{"d_expert": 48, "balance_loss": 0.0059, "balance_bias": false, "lr_router": 0.00143, "vocab_size": 2120, "norm": "layernorm", "optimizer": "soap_variant", "lr": 0.00378, "beta2": 0.98, "batch_tokens": 131072, "seq_len": 512, "steps": 5002, "dataset": "wikipedia_en"}
Below are experts of layer 5 (counted from 0) of a mixture-of-experts language model. Rows are named router (the router's row for the expert), up (a neuron's input weights, with its number) and show model dimensions 0-255. Each number is 500 + 50 x the weight over its row's rms, rounded and kept within 0 to 999. Numbers have three digits each.
After each expert's rows: "mostly gets" lists some tokens that are sent to it at least half of the time. This comes from a sample of Wikipedia text that the model never trained on.

# expert 246
router:642461516499413483479410586510410483431480538427615484501510468588513499546546511443486577585465484479518489513523460521460511470533480470545405528449447371587482538533461547475517492580474485447395467511482453564469472483553503529439484476529554582575484464571481479555435494458507573515454369567381554571477462452533515550476540570461510520601528585441463565517626556543458550471475466477510476433530504518503519407527534534475465506533472427518524584542536525444532577528508454497541452531571423486495448461510450449545511421575525399516491423464422489509488488457628452509531521478577508480575432470521532468448455463507543456459457496497558567523444536488558506466500555459437609545576457466433528494519514533443522551473437569478466541469504496530536453559393417
up0:554541518461510522412538500569502555415512541567490626491482407557598525463538527457417541429535490615581547468558450607522516510481502493508491524540468448522503611623483475483501467489500545510451534456500461459546439409547470446490505436494492495537557458534471452616527441506464461559554523486432563568427410525471601495457470501423467465491380625529457482502496563442553505596535503508528457508443541561457494503508570534549457579558621528534432476492439479540462432520473447569495462561537455524437571430561503430548437519470488489444546526510594491521542506496555558433556514493479541405612462468516546431431525517544487457553495538504477542458537504403479500489523455526398502569483442505474559531482504416450475458548509452414574542464549567558520466523500413
mostly gets: " ro", " bro", " Bro", " Te", " Je", " Lou"

# expert 100
router:608493494580426455470547602525432455459515430502436446475498488531494553465517488543501438569537489515450515495588479619512448536549565470473552475468495450489483540509429461494561598489433436559476533502513471561509532442482498414435488443530461505461510408461452417537520641471448601553416511536457448468562473543468439452586515483421496472534553516522618511487619506524522535433423454485538430451508412540379501492508530514553502492496548493548492515554429485472586519614493526478559474439433444411421589571501526504584531440538534522551485528524537473517545515436489466587479462471556483498522579571519502511422568449486469570549422515507462468461541572433480479550414480496573501455446444517440550530419552574408439530529545618462508516556490577510535495538505487
up0:535548429545463516443567513540414420529577498494483499465619464451537545439426550563456517447560531541506515538511477533500457531593497526559496514502417442575468487483571550457545484437553541511486532453553543456471473601559529439488451550501518504569478508520430447443446403421485553521472513546483529443482517508531488477467514543530606529506618575522578533494583514373550540481456475523581522548566542387414553481538481493446416462510553405484503489595524530464510518548548509489563533537465485436532438525525497488585452436438506506516431624498476425438466531429407444568466464560499425504534481407561490568510507471463369578543448498532509472458467531552479576511445520544523484555449402472534383487388435484486495449559421504519453513541504599520469478543530500
mostly gets: ",", "),", "\",", "',"

# expert 95
router:543577473597530379504514589605507452538485399522477436484472435476609494483540493564479422544519507507457487442556520536558475480533555452481489483465457452463498505531524469487494493464528426496497487502541528535513467509569541493372459521561473628488520392545469476567448537444512491538478540494558557498668540578424445458560536527557511551514437487382545484532602525578513538459442444448474465458409545483506438457539522611506471503548537453499465536534438472479563508538486393445540443441498495468377507477501595511520489453517571494536481545421450484529534579404425483546466554497531473479523535431505572486425549445591446609413472531551509533524521591421495451452466486441522494488493493470455482577456489497470511547577553612470469499527495457507572459433434471
up0:374496416565451462499554427491519482595499484464431410545521567387557580504447553483517459512543607495440486409513474459503568520438474495448455521519433456501478462395492515473467452513483501460521439520600491588555518504575443533457556398440540583558456414541513449457486559481465513506537419521557558541501473493457480512620497467412573540532471536466431555497582489487581563519489504627523521548471525516403413539564467595561539557570534503464538521517396465448549560516512494527604526497527523407470505510468475503584492490449481453519427543471437502538524545509502509481471540522459473426482541510550528529578457469439523563438533488542504503467544591520461442466501463481536500387601506429505381596416523406422556489488456497532519519483530510527488515440464574
mostly gets: " where", ",", "ether"

# expert 143
router:523482505470425506545544480545466403524491601510513494492472524539480557478515483503535508518483491507499609569550518527522456471487503431570530508441444439494457544530512407546589475595574545443506594595497531479469525529551505526358511505518614524522522499471500439510522437475495552504535465473490484596422555458535487591591519549545470594545514572467450461524434445505483391529504447496493485382489481529569417470558473394448465533550528399544477587541450579500495524448497475481530542472504524444474473422509524502474420486530643517541454440501596548497474424445554499540425568498595447497375528594552463439552497477470487513551527485462494480473486536398497517474442408378506548518543451492435496571427530486563479553533427658505493547457511527479521481467495441
up0:456509531432435513562522573539497545397506501396480540547517498521566514547588559543425519427633519516563553414511537494499399518443542457504559513484465502458451556516549468557556442588469480518421517472515473385553523494587536548495466448423453522483452515463547503545531536436408451571474481512509456540449442463451410458424526534460507464491619497441569451459484452511478578511446493486602598559494461492449513485548501397476434567646574488560515533545525526521435481413520490465463473428568555464491491525549572465545506506539527484434505477586574513505545553416494401500465490474466427527434530516435507438499412519604545508535442417447502540488437493544486557476456420497469493426446566516542490579511499500468503555397507508548517517523435472430553410502585489
mostly gets: " mon", " Mon", " four", " six", " An", "An"

# expert 26
router:540387452582501477475448557566393532469570518504572515505468476532527527469514555469509499516522520480586605498485555572543413486498484441526472487348446543538423418417478458485525465584459400530446621558519470479444577541613530488526487495503464497532518410523491458516506527522542390464498425465518515517470468551584544560517507563412510501501495665435435531566431463531428529565493438595417487481528586528542430509515503499445443547557511468605479606515519495438516559497608533426527500481402455456530507561503454519514470533493528545539422503551438571492534491430570507508491486509551426477398537440475557557461440538543549551505505511504500550477504500404449567464455512379491565533485466421478444485512485561467545483467475547527528474488513508492510411532562470
up1:548472588477445481584513568570454433609477487519507528549431570424490460395469495520465492480501428488512602522494476474454545526587468514519521503518430473458458575471485578553532526470504508535534482517470498534497430498511583499458531501424556431452493406489427440496478461380499526382562401521467602513578493532496476515540464468577526527491449570493534458523441394454455493512552465454538432447430516490498447472491574514482495489515457473552525526470571513520512569485545582490530600565474416515502487556511572609470516551551483496537456514460485469473587425489537446481506541413527514499474584449473580634545501550473486482494493450484478556553520472449452488521442466431430425550498408513444442353431507660573528568491508471658465488494456536518488518517505438
mostly gets: " Mich", " Mar", "ru", " Feb", " Fran", "enn"